{"normalize_top_k": true, "balance_loss": 0.000421, "vocab_size": 8192, "parallel_block": false}
Below are experts of layer 5 (counted from 0) of a mixture-of-experts language model. Rows are named router (the router's row for the expert) and show model dimensions 0-255. Each number is 50 + 10 x the weight over its row's rms, rounded and kept within 0 to 99.
Before each expert's rows: "comes before" lists some tokens at least twice as common just after its tokens as in all text. This comes from a sample of Wikipedia text that the model never trained on. Tokens count by the router's weight.

# expert 91
comes before: " ", " ·", " New", " +", " JPL", " —"
router:26 43 21 54 49 44 55 43 48 69 44 48 39 52 59 49 57 41 62 48 48 56 64 46 53 57 36 49 36 60 53 82 57 49 30 45 76 50 42 27 48 48 30 61 51 47 61 44 63 50 42 46 38 49 52 37 43 50 50 41 56 57 52 54 50 57 34 48 41 37 53 44 42 54 37 62 34 67 57 47 47 57 52 51 42 34 32 35 52 52 60 48 37 52 53 61 39 63 42 55 68 57 69 40 50 57 60 55 41 23 50 61 43 33 50 60 41 63 49 47 46 58 49 50 65 69 46 48 52 58 34 44 45 53 71 64 27 46 57 33 58 37 55 20 46 65 38 41 65 36 56 50 50 47 47 32 63 40 64 54 55 33 38 39 53 46 47 49 48 49 52 45 43 68 42 49 52 64 51 43 56 33 54 55 60 50 38 45 46 56 45 48 64 50 44 55 34 55 54 55 45 54 58 56 53 42 56 54 40 40 50 54 45 49 55 52 47 36 38 44 43 51 62 49 71 49 53 44 51 47 65 51 58 60 56 54 53 36 37 52 59 43 56 46 69 42 41 50 42 46 37 45 40 37 51 34

# expert 82
comes before: "ing", "s", "er", " of", "ed", "ers"
router:36 49 35 44 37 45 49 44 37 66 25 60 52 49 34 45 47 38 55 47 49 52 60 59 56 63 43 53 32 58 50 59 57 65 55 47 61 45 49 37 51 44 33 67 58 43 61 43 47 64 36 56 37 48 50 46 34 44 65 60 52 48 39 35 40 60 54 36 54 43 61 54 40 46 52 68 33 50 54 46 53 51 52 54 52 41 34 46 58 47 51 55 48 62 48 48 51 57 54 66 44 53 50 42 59 63 59 38 50 29 42 53 44 45 23 44 61 37 41 69 59 74 39 43 38 58 58 60 48 63 58 32 50 48 68 53 51 29 35 47 50 37 51 24 37 78 37 46 63 32 58 53 45 49 31 48 46 55 47 51 65 64 48 58 41 57 70 47 55 58 50 51 38 44 45 38 55 62 44 39 53 48 45 49 49 62 49 45 49 60 42 36 49 58 39 48 51 66 58 61 55 52 35 59 64 54 47 28 49 51 53 36 51 50 55 55 45 59 58 62 41 30 61 49 53 52 37 36 40 65 65 68 51 39 49 58 49 50 52 66 44 43 56 45 66 38 41 39 48 54 44 71 56 42 55 40

# expert 81
comes before: " ", " and", "00", " which", " who", " but"
router:38 53 36 53 51 53 48 43 47 64 42 36 59 44 52 52 48 43 66 34 55 57 65 52 47 63 38 50 36 49 52 48 48 52 42 53 52 45 44 39 55 31 36 63 29 26 51 51 47 38 43 52 47 65 38 40 42 49 56 51 40 68 24 54 60 59 39 40 56 60 58 56 31 50 41 72 47 60 50 56 39 58 55 42 67 47 30 40 46 64 42 54 37 63 53 42 43 46 45 46 45 59 55 42 56 51 58 50 44 37 48 47 48 26 39 58 38 60 56 64 54 55 51 70 49 53 50 54 49 59 45 49 54 45 70 52 34 44 50 38 52 46 47 15 45 54 41 34 49 54 53 52 38 52 41 41 47 40 71 32 41 49 47 47 46 38 43 39 51 45 57 28 55 54 42 43 44 53 44 29 49 26 64 48 55 58 45 43 41 58 25 40 60 53 32 38 40 51 50 58 53 62 58 59 54 38 56 37 56 55 48 42 48 41 62 55 60 42 50 41 56 27 56 61 50 54 53 44 41 50 52 55 40 42 50 41 42 35 36 63 50 44 54 42 62 49 34 49 42 46 26 32 43 24 53 41

# expert 12
comes before: " ", " —", " +", " −", " .", " MPC"
router:22 48 31 54 46 44 52 49 30 81 38 48 58 48 41 54 42 30 58 44 42 53 64 50 48 44 38 50 49 58 53 75 52 56 53 41 70 52 50 49 45 41 29 63 46 53 43 41 48 50 44 45 44 65 36 26 37 53 43 55 52 57 42 40 54 49 30 46 55 43 55 49 32 48 41 79 37 58 65 48 53 51 48 37 55 29 33 42 62 49 47 54 46 54 51 54 55 52 46 62 53 58 59 46 57 62 57 52 44 42 50 54 39 29 42 60 49 53 50 51 41 53 43 35 39 63 61 46 55 58 43 54 51 46 77 66 36 49 49 39 55 26 54 07 34 65 48 48 52 29 34 43 41 61 40 47 59 51 61 48 52 40 57 54 58 58 44 41 64 49 53 43 41 63 39 46 59 55 54 48 39 50 50 53 55 53 40 38 48 50 36 52 54 46 33 50 33 57 55 60 52 45 40 51 43 44 41 41 40 55 55 46 56 56 58 52 50 53 60 53 58 35 61 59 52 61 42 37 64 47 48 53 49 44 67 56 34 39 56 63 45 38 54 37 66 43 41 55 46 58 45 52 49 49 58 33

# expert 123
comes before: " of", ",", " and", " to", " in", "."
router:22 36 40 56 42 47 67 57 59 48 34 52 53 54 41 51 43 47 49 45 40 60 55 56 40 69 43 41 35 44 57 73 59 52 51 53 55 52 48 47 46 36 36 63 53 38 52 48 53 49 40 54 34 61 56 46 48 39 48 41 59 53 50 55 51 65 51 31 57 35 48 49 31 48 29 59 38 53 56 42 40 51 41 57 49 37 42 42 49 60 38 56 38 61 54 45 60 44 48 57 53 66 66 46 59 53 66 45 60 27 64 51 52 39 32 48 63 52 60 55 49 60 48 73 33 64 47 43 58 60 46 46 51 47 67 72 40 36 57 29 66 36 33 27 42 72 49 45 40 33 61 50 46 49 31 44 59 55 56 48 60 55 61 40 45 23 39 46 56 45 52 51 59 51 61 57 51 68 60 37 48 57 65 49 43 56 55 45 44 43 51 55 64 50 35 59 44 56 55 53 55 48 49 46 49 59 30 39 57 49 33 50 49 60 53 59 76 40 55 39 58 36 49 62 53 49 38 45 48 59 38 53 64 50 46 48 37 37 53 61 41 45 53 40 62 30 34 53 55 47 44 53 68 49 41 48

# expert 127
comes before: " |", "–", ",", ".", ")\n", "\n"
router:47 43 22 46 41 43 60 41 38 54 38 53 37 47 43 58 50 52 61 49 53 60 58 31 52 57 54 39 42 53 51 71 47 52 38 43 74 46 60 42 50 36 43 63 55 39 55 47 51 38 44 54 43 61 30 46 46 36 56 56 49 51 41 48 47 55 47 29 55 47 61 57 41 58 44 67 41 65 59 41 45 58 55 30 58 45 38 56 52 53 56 59 47 72 41 56 48 53 48 49 43 54 74 57 55 58 48 53 48 27 55 35 36 22 47 71 49 49 62 48 41 74 43 61 49 60 53 41 53 67 31 40 64 60 64 58 39 47 29 30 67 27 52 28 43 70 50 49 50 50 51 49 50 47 44 56 46 45 54 56 60 44 67 54 58 54 47 42 63 53 58 43 43 57 38 52 61 72 57 40 60 46 57 52 49 45 53 47 54 54 34 58 47 52 35 55 33 51 51 45 49 61 41 43 48 42 44 31 43 61 48 54 57 49 47 56 51 53 62 47 51 35 69 44 57 54 35 43 36 50 38 53 63 43 51 47 42 31 45 68 54 48 71 36 73 36 46 46 49 45 45 53 50 38 40 44

# expert 0
comes before: " |", "\n", " in", " of", "\n\n", ")"
router:48 47 35 59 51 43 48 37 33 52 40 45 48 42 57 63 44 36 42 28 39 49 42 57 46 66 50 47 29 50 59 68 58 57 46 37 60 40 50 47 48 34 37 61 49 38 52 56 48 54 42 59 31 70 45 48 35 33 54 42 44 65 45 49 61 64 60 26 54 47 62 45 48 54 38 73 34 47 60 47 51 59 52 48 33 31 48 40 54 48 67 57 44 57 34 62 61 55 50 55 42 49 60 49 57 46 49 60 51 22 34 62 41 35 38 64 61 50 51 61 46 65 36 51 46 71 51 57 46 63 34 47 54 47 63 64 39 51 54 50 54 39 37 28 42 69 42 48 55 44 61 59 59 41 40 40 55 36 54 45 60 57 64 50 37 45 48 47 56 59 61 48 51 52 41 36 55 62 46 48 60 47 48 38 57 56 64 52 36 53 51 54 57 50 29 46 34 48 59 49 46 51 50 41 63 41 47 40 45 49 51 37 68 60 52 54 48 53 61 61 42 43 53 54 62 71 54 48 41 52 45 74 48 52 48 54 35 37 54 56 62 37 69 34 50 51 48 45 39 56 30 68 46 53 47 26

# expert 83
comes before: " the", "ed", "ing", " a", " to", " that"
router:29 35 42 48 59 57 64 43 39 57 45 50 47 52 55 45 40 42 59 33 52 68 62 43 50 84 37 62 32 58 40 73 62 64 55 60 65 46 50 63 63 31 44 63 47 41 53 30 56 44 46 49 37 66 54 43 44 49 61 42 47 48 33 53 46 56 51 41 39 34 55 43 38 53 46 60 48 57 61 53 43 47 56 46 50 49 38 41 52 47 50 67 55 70 43 49 47 48 49 58 52 40 52 52 69 59 58 54 44 30 53 40 35 46 49 59 55 42 57 65 48 63 42 60 37 49 61 44 50 54 58 41 51 56 63 65 55 54 40 32 60 27 42 24 30 66 43 50 37 37 44 55 64 54 42 51 41 56 63 58 55 50 61 46 36 36 42 38 53 58 58 48 56 52 40 46 63 38 50 39 55 42 59 44 49 44 57 43 54 60 30 39 49 52 41 48 52 54 56 44 45 53 31 55 55 44 44 32 45 66 57 39 55 59 60 44 63 41 57 48 48 33 66 55 55 44 50 33 21 62 60 60 44 45 53 40 36 36 52 51 60 53 66 60 61 47 47 53 44 68 46 57 45 35 54 45

# expert 2
comes before: " ", " —", " L", " W", " T", " A"
router:32 40 28 47 49 40 56 45 35 74 43 51 50 48 40 57 43 40 58 41 52 59 47 43 40 46 34 47 40 55 58 78 50 45 37 60 62 45 50 51 43 43 49 63 30 35 51 61 46 52 45 37 46 66 42 23 51 56 48 50 44 63 50 54 51 67 39 30 46 53 53 51 38 52 45 61 22 58 64 52 46 48 51 41 53 41 28 42 59 38 49 58 50 54 58 39 54 51 51 51 51 56 58 45 56 57 54 55 27 42 44 52 43 30 39 65 40 53 53 47 37 53 46 51 55 55 64 54 54 59 45 51 61 39 74 68 28 45 42 37 49 40 55 01 34 58 43 49 49 25 33 52 45 52 42 52 55 44 66 40 39 53 61 48 58 47 46 35 62 49 51 39 43 64 38 46 65 56 56 55 44 46 53 50 63 63 51 38 48 53 33 52 59 50 39 40 40 50 59 52 50 64 37 59 46 45 39 33 41 56 51 46 39 45 63 48 53 44 61 52 50 28 53 61 48 49 51 45 52 54 61 51 46 53 52 54 35 48 53 58 57 44 63 44 72 40 46 48 49 50 45 54 53 40 62 47

# expert 110
comes before: " was", " is", " of", " were", " are", " had"
router:48 25 38 59 58 57 58 44 50 58 37 48 38 52 45 58 50 58 51 38 43 46 59 58 40 78 37 45 34 51 40 66 61 51 46 44 62 48 46 54 55 34 31 57 34 40 57 48 54 58 30 51 34 59 49 48 41 48 64 41 44 47 43 44 48 57 54 37 67 39 48 52 43 48 61 60 49 60 54 59 48 64 48 38 58 42 36 33 54 50 48 59 52 48 39 46 42 49 41 49 51 44 66 46 55 62 65 60 36 35 53 55 51 38 45 76 77 50 68 60 51 54 36 50 48 63 66 40 47 62 48 51 60 47 71 49 27 55 54 39 52 31 50 24 51 64 40 37 59 29 51 44 53 58 41 47 55 39 59 47 61 62 58 64 57 36 41 49 46 57 50 42 58 44 63 43 48 54 56 47 57 45 56 62 57 60 48 36 33 52 42 51 65 43 40 45 50 59 63 57 36 74 49 53 46 47 46 58 32 51 37 41 56 48 54 47 64 36 69 54 39 54 60 55 41 61 48 43 35 68 48 62 54 48 61 52 36 32 56 50 55 49 53 32 61 40 34 56 46 49 30 61 50 58 59 44

# expert 17
comes before: ",", " and", ".", "s", "ed", "ing"
router:30 42 33 56 42 53 52 38 39 51 48 36 41 39 46 43 31 38 61 38 45 64 50 63 54 82 46 50 34 51 42 64 57 55 58 53 58 42 47 47 63 33 42 76 41 41 52 42 51 57 46 60 35 60 50 47 38 39 72 45 45 52 42 39 47 68 57 33 58 40 65 55 38 47 43 55 50 51 64 48 43 55 54 44 41 50 43 42 47 51 38 60 46 57 38 55 47 48 36 57 37 53 57 42 61 66 60 49 42 32 47 59 45 31 40 56 69 42 52 66 48 70 28 52 45 54 48 69 47 57 54 41 57 58 71 61 44 33 43 41 48 36 38 27 46 66 40 44 61 32 59 56 46 55 48 40 53 48 41 50 68 57 51 58 58 50 47 45 58 59 45 37 43 48 50 40 61 58 49 25 50 44 32 47 47 54 50 45 42 56 51 51 63 50 44 49 39 47 67 51 61 43 41 52 49 58 33 35 42 54 47 48 51 72 45 52 61 51 43 48 39 37 51 63 49 67 33 43 41 66 40 54 55 45 54 46 43 37 43 65 50 39 50 29 57 51 31 56 43 50 42 62 54 50 36 34

# expert 63
comes before: "|", "-", "==", "The", "===", "In"
router:51 42 51 53 61 57 48 52 56 59 39 33 44 49 41 60 43 36 63 45 45 71 48 69 56 48 38 40 42 63 46 60 52 59 58 49 63 53 47 47 56 34 32 62 44 34 46 42 55 51 32 48 49 59 65 52 27 45 54 50 52 51 51 46 52 69 57 49 59 35 51 50 39 65 34 62 42 51 56 49 52 55 46 45 54 28 21 48 55 49 48 56 51 56 50 53 51 46 46 55 39 29 56 56 73 63 53 49 41 32 46 40 37 30 60 56 62 53 61 69 52 69 47 60 47 68 45 58 57 63 47 38 50 58 89 64 34 55 39 36 57 43 33 28 38 57 36 38 51 48 38 53 38 54 44 51 45 55 53 46 50 47 66 51 42 47 44 37 64 55 63 38 41 53 49 37 49 45 52 41 49 45 53 38 61 54 50 37 43 54 39 47 43 46 37 39 46 61 58 50 43 52 51 73 57 49 34 46 44 56 33 34 51 61 64 45 63 43 46 57 56 48 65 58 40 56 43 39 36 42 49 56 60 51 61 41 38 29 44 53 66 34 58 46 61 46 46 51 53 54 46 52 51 36 30 40

# expert 48
comes before: " a", " the", " been", " an", " not", " also"
router:31 41 39 63 53 44 48 35 30 62 43 41 45 51 49 51 49 41 53 47 47 50 49 55 49 73 35 48 22 65 52 60 46 47 45 44 76 29 44 49 53 41 43 67 41 22 45 47 45 53 42 49 42 59 55 31 43 43 61 49 56 57 38 41 57 54 45 48 55 53 50 36 48 61 46 65 46 53 49 55 44 47 74 48 54 41 39 47 61 47 50 44 46 47 38 55 58 49 49 58 50 38 61 55 59 47 54 54 38 35 56 43 49 33 47 60 62 49 44 70 56 55 53 50 43 59 62 42 53 44 45 58 57 64 60 62 51 46 52 38 70 43 37 21 36 53 47 33 59 34 49 48 63 52 66 37 50 44 71 48 49 47 60 51 51 34 26 39 66 46 48 42 61 62 34 45 61 49 45 46 56 48 35 48 39 57 52 40 39 48 32 40 62 48 45 43 35 44 46 54 51 62 42 40 50 57 47 31 49 59 38 42 43 52 56 51 53 48 48 50 51 42 59 64 53 49 39 32 22 55 48 49 61 44 49 61 38 31 45 64 40 55 64 48 67 54 39 53 40 43 22 59 63 39 42 43

# expert 111
comes before: " |", " ", ".", ",", "–", " October"
router:37 48 34 56 57 44 46 56 34 64 25 57 50 50 54 47 39 51 66 52 58 52 41 38 48 69 50 47 38 49 48 65 43 63 41 54 65 42 50 45 68 21 27 65 49 40 63 43 46 48 53 47 43 56 40 52 42 48 55 45 38 62 51 47 40 58 52 25 45 56 56 57 43 55 39 63 42 72 63 52 43 53 41 45 55 28 26 56 47 55 51 59 53 62 42 50 53 35 45 46 55 46 68 51 58 55 48 52 39 23 55 57 45 27 45 64 48 57 55 55 57 60 48 58 36 76 47 39 46 61 38 38 52 55 62 65 36 56 43 23 59 35 54 23 49 56 51 41 56 44 58 46 43 46 44 44 53 51 54 52 45 46 58 50 53 37 36 49 57 53 58 42 63 58 40 52 47 59 48 38 50 38 42 47 50 42 57 47 55 58 42 42 49 57 39 54 39 58 56 36 40 61 46 52 50 56 54 36 51 47 46 44 49 43 59 54 53 52 58 54 64 38 71 55 52 60 46 39 46 47 41 50 64 54 58 46 52 26 39 59 55 60 62 41 85 39 39 54 54 55 34 48 39 42 32 38

# expert 13
comes before: " the", " be", " a", " his", " her", " have"
router:31 32 50 55 65 34 47 47 36 60 42 48 50 53 53 38 50 38 66 48 63 61 47 36 58 72 34 53 38 65 34 79 54 64 54 61 51 33 47 52 39 46 47 58 68 23 37 42 56 45 50 47 44 65 55 41 36 59 53 56 57 54 50 51 63 59 45 45 48 39 47 46 44 60 38 54 49 42 72 49 60 47 53 46 50 27 29 50 37 54 44 52 42 55 38 52 47 57 48 60 42 41 54 69 58 50 58 55 36 34 48 51 44 40 59 64 49 32 44 63 54 49 47 50 45 51 52 45 52 55 42 51 53 51 73 66 34 48 51 39 61 22 48 13 39 60 45 45 49 33 35 49 48 58 44 59 49 40 69 44 64 46 68 52 48 41 36 41 57 44 67 36 59 56 54 44 48 50 46 48 46 41 55 49 52 52 49 41 42 58 42 50 62 56 49 49 48 69 59 48 60 62 35 66 39 52 48 51 48 53 58 49 48 64 51 50 63 50 51 55 57 43 61 46 50 61 52 41 25 68 44 47 53 43 70 53 41 41 54 61 48 47 42 52 64 31 32 42 55 47 32 56 50 43 39 42

# expert 118
comes before: " and", " which", " but", " the", " he", "00"
router:53 44 31 66 42 56 44 43 51 64 43 55 43 35 41 53 60 33 47 42 63 56 59 53 45 69 35 54 50 50 52 57 47 48 41 62 53 46 38 40 56 42 33 58 21 37 52 57 54 48 38 48 44 68 50 27 38 44 54 49 47 61 27 36 61 57 41 47 59 39 63 46 39 52 37 75 44 44 50 54 43 54 49 33 59 44 23 41 52 57 51 46 36 60 47 44 44 55 40 51 45 75 45 47 58 59 55 51 34 46 58 45 46 29 49 42 20 55 58 62 49 52 40 62 55 57 59 54 52 57 65 45 62 42 66 52 36 43 57 32 48 36 37 21 50 68 46 39 51 47 44 54 49 46 34 44 48 35 64 44 53 48 46 48 47 37 38 36 43 49 63 50 36 55 39 44 60 43 44 38 58 27 53 49 46 58 54 41 34 48 35 51 59 62 31 45 31 48 53 62 48 52 52 47 50 54 51 41 54 50 41 39 42 45 44 56 54 34 52 45 47 45 67 52 40 54 46 39 42 54 44 64 37 52 55 38 42 36 54 64 53 38 60 48 59 42 34 50 47 46 32 42 55 34 54 45

# expert 53
comes before: " of", " century", " and", "==\n", " ==\n", " to"
router:43 58 37 45 39 40 58 49 45 59 41 53 31 51 37 43 63 52 68 45 40 61 45 50 51 73 47 37 41 62 57 60 50 49 45 62 66 42 50 43 52 24 26 55 30 44 52 55 47 42 48 48 32 57 50 36 33 46 64 32 67 59 53 53 44 56 46 39 55 39 41 45 24 47 42 62 33 58 55 54 37 48 54 50 52 45 46 40 53 55 61 70 44 57 52 56 57 55 54 65 29 41 63 55 45 58 56 35 44 20 62 42 51 34 46 46 60 55 69 58 54 53 45 52 44 53 50 47 54 62 46 54 66 53 73 58 33 46 57 34 50 35 47 29 59 86 51 44 54 32 53 54 50 58 37 40 62 43 46 40 69 51 70 55 59 45 45 43 57 52 67 50 67 39 48 44 40 58 65 41 44 34 66 53 55 43 47 50 43 41 38 56 68 50 41 53 41 52 59 52 46 48 53 43 66 54 48 36 46 62 40 47 46 57 47 53 55 53 56 54 46 38 54 51 37 63 47 32 40 43 44 47 52 61 57 49 44 47 53 68 51 54 42 44 63 34 52 49 58 54 39 56 38 43 50 41

# expert 58
comes before: " a", " the", " an", " also", " not", " part"
router:33 45 30 56 38 47 45 41 46 59 49 60 48 43 55 53 42 39 47 54 50 61 55 58 58 77 37 49 20 54 49 65 45 53 48 48 72 32 47 51 46 31 33 59 41 33 55 46 54 50 43 50 59 52 51 24 44 47 60 50 51 60 31 43 57 56 49 52 60 49 53 35 37 48 52 64 48 53 53 64 43 48 58 37 47 42 30 54 60 45 44 51 42 53 39 49 58 58 43 59 52 45 57 48 61 60 56 59 37 41 44 39 41 34 31 61 53 46 43 68 37 58 45 55 49 52 57 51 58 54 48 44 64 59 70 58 39 41 50 33 66 48 51 23 40 47 63 33 57 34 37 47 56 57 64 44 51 48 73 34 50 43 57 40 51 38 33 40 66 43 52 48 56 52 54 51 58 54 48 49 52 50 27 49 59 58 47 36 50 43 42 45 57 45 42 49 37 43 50 60 43 49 39 34 50 53 51 35 56 59 36 47 52 46 58 54 54 47 48 55 48 42 56 59 55 56 43 37 14 61 55 60 62 49 64 59 49 25 47 62 40 42 50 50 65 53 40 58 44 53 21 66 56 37 47 46

# expert 24
comes before: " of", ",", ".", " was", " in", ".\n\n"
router:33 35 36 59 49 43 57 42 36 57 40 58 50 40 48 51 52 50 53 38 43 57 52 57 47 73 50 52 49 50 48 73 63 55 43 45 63 52 33 51 52 46 41 71 45 35 52 38 54 47 37 59 40 66 45 52 42 35 65 43 57 61 44 44 49 62 57 16 56 39 51 55 34 42 50 57 34 62 57 41 47 58 50 52 53 39 43 48 55 53 62 69 49 62 43 56 50 42 52 44 50 54 65 38 58 72 68 56 45 33 51 54 47 34 49 59 63 60 62 57 61 57 40 46 41 58 59 54 47 69 38 46 57 53 76 60 40 40 37 44 44 26 39 23 41 67 30 48 54 30 51 52 44 62 36 58 55 43 50 41 69 48 59 58 60 43 35 38 60 51 62 41 58 47 51 44 55 57 44 36 64 47 48 52 51 61 38 43 27 53 42 49 56 51 40 46 50 63 64 68 47 54 49 53 48 33 46 43 46 36 46 47 58 51 49 44 43 48 49 50 46 37 60 44 42 59 50 42 49 56 41 68 55 60 61 42 33 44 45 63 51 46 45 22 51 43 57 56 49 47 27 60 46 54 43 42

# expert 98
comes before: "ed", "ing", " to", "s", " of", "ly"
router:42 40 36 51 50 61 52 32 50 63 43 53 48 59 44 47 41 45 56 47 49 50 41 41 55 80 38 60 25 44 49 71 53 60 53 61 59 49 46 50 55 36 35 66 32 36 57 43 51 52 48 51 31 56 45 52 46 55 57 53 50 49 45 39 45 60 46 32 50 52 66 50 46 52 45 64 37 60 61 56 41 53 53 52 51 31 41 35 56 45 53 64 52 59 49 52 46 59 48 68 55 43 61 36 62 55 60 53 48 32 56 40 45 36 44 68 61 54 52 68 44 73 34 53 45 54 51 40 60 64 59 42 51 71 71 65 49 61 42 30 59 32 33 29 33 55 45 37 47 41 63 54 60 50 42 49 51 51 42 57 64 46 70 53 39 40 58 50 50 65 51 53 52 59 49 47 64 47 53 39 61 46 54 42 50 51 39 42 44 50 39 35 59 44 29 31 50 58 37 57 38 45 46 50 52 66 51 43 43 52 38 34 60 64 61 61 46 48 54 48 44 38 60 53 54 51 32 32 37 56 48 73 29 46 48 46 49 37 60 70 54 48 45 51 63 49 48 49 44 70 40 47 36 41 49 49

# expert 108
comes before: ",", ".", " and", ".\n\n", " in", " of"
router:43 34 37 66 40 40 50 47 45 54 32 45 44 46 45 64 58 53 62 36 49 65 56 62 47 81 50 59 48 45 40 75 55 56 52 46 51 39 47 48 54 36 38 70 55 39 53 33 50 54 33 61 41 67 56 44 29 42 60 49 42 57 47 47 59 64 40 28 64 39 47 55 38 47 41 57 41 48 66 36 53 63 57 26 51 49 48 38 55 55 41 59 26 58 42 49 42 47 48 46 47 53 61 43 50 65 67 34 47 36 52 51 40 33 40 67 57 62 51 69 43 66 48 43 36 63 46 59 55 58 42 42 54 55 70 66 39 36 46 43 64 25 36 31 49 64 37 46 50 41 44 49 55 58 40 48 52 43 42 38 67 58 46 48 55 45 46 42 64 54 64 46 52 53 42 50 59 60 42 43 58 48 51 47 49 47 62 42 36 49 44 48 67 47 44 58 44 56 64 58 45 49 38 47 51 51 42 41 53 57 39 53 53 63 54 52 50 47 60 48 39 34 67 58 44 58 36 47 35 63 59 52 58 50 61 55 38 30 46 63 59 42 63 37 58 32 44 57 60 49 43 62 40 58 43 38

# expert 34
comes before: ",", "–", " |", ")", ")\n", "\n"
router:41 50 31 63 39 46 49 51 37 47 43 47 42 45 41 57 56 38 63 42 55 56 53 53 55 81 42 45 47 44 43 54 52 60 30 53 60 42 43 41 62 33 46 62 55 33 51 52 57 33 36 52 43 48 28 49 33 45 54 51 47 71 41 53 50 56 42 28 53 50 48 56 38 61 39 63 42 57 62 48 49 55 56 42 47 33 38 26 50 64 64 49 37 64 28 56 51 44 46 52 48 60 65 52 63 59 54 43 41 25 67 41 48 38 42 56 46 56 52 60 53 60 44 46 45 67 50 44 53 69 36 49 59 54 70 62 50 52 42 29 44 37 42 17 33 62 50 37 48 56 48 47 55 61 46 42 58 51 57 53 71 52 56 51 37 37 38 41 48 47 56 58 55 46 33 49 49 48 46 60 58 50 50 47 42 49 48 37 30 45 40 56 57 46 37 61 38 44 51 46 63 52 37 48 55 51 42 47 50 39 48 39 58 68 56 51 46 49 60 48 58 46 56 58 56 43 43 39 49 54 46 71 48 44 71 44 37 41 38 65 61 55 71 30 67 43 40 51 42 63 34 62 47 51 41 40

# expert 69
comes before: ",", ".", " in", " by", " to", ".\n\n"
router:44 38 39 66 31 47 51 39 40 47 47 56 40 42 49 48 47 45 60 21 51 51 54 52 44 76 57 50 22 42 49 58 47 53 54 60 69 44 38 44 60 32 30 68 56 40 51 33 52 56 34 57 50 47 39 44 35 49 60 46 44 56 42 56 51 45 44 39 50 51 56 53 37 61 40 59 39 63 63 42 46 61 62 29 44 31 35 37 45 62 44 49 41 78 46 40 38 52 45 50 57 60 78 52 52 61 65 51 54 25 61 38 40 35 49 58 66 46 60 61 40 64 40 43 50 65 36 50 53 67 48 55 57 43 61 64 27 40 53 35 51 33 28 36 45 43 46 52 58 58 40 43 57 64 45 40 49 39 63 55 66 50 48 59 48 42 41 50 53 44 52 33 50 44 43 49 57 57 51 47 48 54 38 43 52 54 52 42 36 53 36 48 54 54 38 46 41 47 51 52 49 41 45 42 63 49 45 47 55 58 44 46 51 54 67 62 55 39 51 59 41 36 53 40 48 59 43 46 38 57 35 60 68 49 57 47 36 42 44 62 49 59 61 45 66 45 35 41 35 46 41 49 42 42 41 38

# expert 72
comes before: " the", " a", " to", " his", " that", " her"
router:24 35 43 67 49 59 49 45 30 63 55 52 45 54 55 60 45 35 55 39 46 60 58 51 42 74 42 61 29 58 43 68 63 43 51 55 63 54 54 56 57 38 50 60 45 37 45 37 56 42 36 49 31 65 56 35 35 47 60 45 49 52 43 47 51 58 54 47 49 37 58 45 39 55 43 58 45 47 60 53 49 53 54 42 54 42 37 43 59 41 47 60 51 78 40 42 53 50 52 52 50 43 53 53 66 55 65 41 31 36 47 41 47 36 52 55 50 43 55 55 61 59 50 61 40 63 58 42 62 56 54 39 55 46 69 57 41 53 56 18 50 36 44 24 37 52 48 47 45 35 37 51 64 73 47 47 42 41 67 52 61 51 56 58 35 44 36 37 57 57 64 41 56 58 51 49 64 45 46 47 43 54 62 57 41 45 67 30 47 43 34 47 49 50 46 42 41 50 59 41 46 53 36 55 42 41 46 38 38 57 58 30 43 57 43 46 61 41 50 56 49 39 62 55 52 49 47 31 14 56 57 66 58 47 55 47 27 33 48 55 55 58 67 62 57 45 43 55 42 62 49 47 43 46 46 44

# expert 28
comes before: " of", ",", " in", " and", ".", " for"
router:31 43 52 58 49 43 58 44 43 60 41 49 52 43 53 48 51 49 55 30 26 56 43 49 43 77 46 49 38 55 39 74 62 59 52 39 59 39 46 49 56 37 31 59 40 43 43 59 47 54 44 50 39 67 47 49 35 45 53 38 55 61 50 40 54 63 48 32 46 43 48 48 39 44 39 69 38 58 63 45 59 48 56 42 47 41 44 40 50 60 53 56 34 60 44 46 52 57 46 53 46 62 65 45 63 64 68 37 47 31 52 55 54 31 31 52 51 38 51 82 51 64 45 52 40 70 59 59 59 67 36 36 57 56 75 61 44 59 38 45 55 40 34 24 45 67 39 52 52 44 48 49 55 59 34 53 58 41 51 45 57 59 49 49 50 51 41 53 68 63 64 41 50 53 51 46 58 61 53 46 50 45 48 49 53 55 67 48 42 44 49 60 56 47 38 46 41 43 57 59 40 51 53 52 54 63 48 37 54 54 44 50 62 63 46 50 60 56 42 50 49 25 71 50 42 58 35 44 27 51 64 48 57 50 53 55 27 37 49 56 60 43 54 38 61 45 35 52 43 56 26 63 38 54 40 34

# expert 36
comes before: " the", " a", " his", " was", " other", " an"
router:49 46 44 61 51 50 38 57 42 63 39 60 53 46 46 44 53 49 63 42 45 67 42 43 50 82 36 38 36 49 46 59 38 47 46 66 64 33 48 44 38 26 47 61 30 44 56 61 68 43 47 32 44 50 45 39 31 51 60 51 46 54 51 59 57 72 55 34 47 45 51 55 37 62 52 59 40 47 65 60 53 51 55 40 55 54 33 48 65 42 59 53 28 59 49 48 50 45 50 42 45 50 65 52 66 67 65 57 38 44 42 56 52 49 48 47 45 45 61 60 50 57 43 49 49 53 60 59 55 49 55 51 45 43 62 62 24 45 36 32 49 23 45 20 41 52 42 39 52 46 38 53 53 63 47 47 36 42 75 49 44 57 53 50 43 39 54 38 58 48 68 47 46 72 42 45 61 54 43 36 51 57 42 49 48 58 49 38 56 52 45 47 58 50 47 40 47 65 56 56 41 58 28 52 48 55 35 32 56 54 46 44 42 49 54 30 50 61 58 55 42 38 44 57 51 52 46 48 27 46 57 55 60 44 57 61 37 51 55 65 55 48 66 54 76 47 31 43 39 60 35 65 54 48 56 40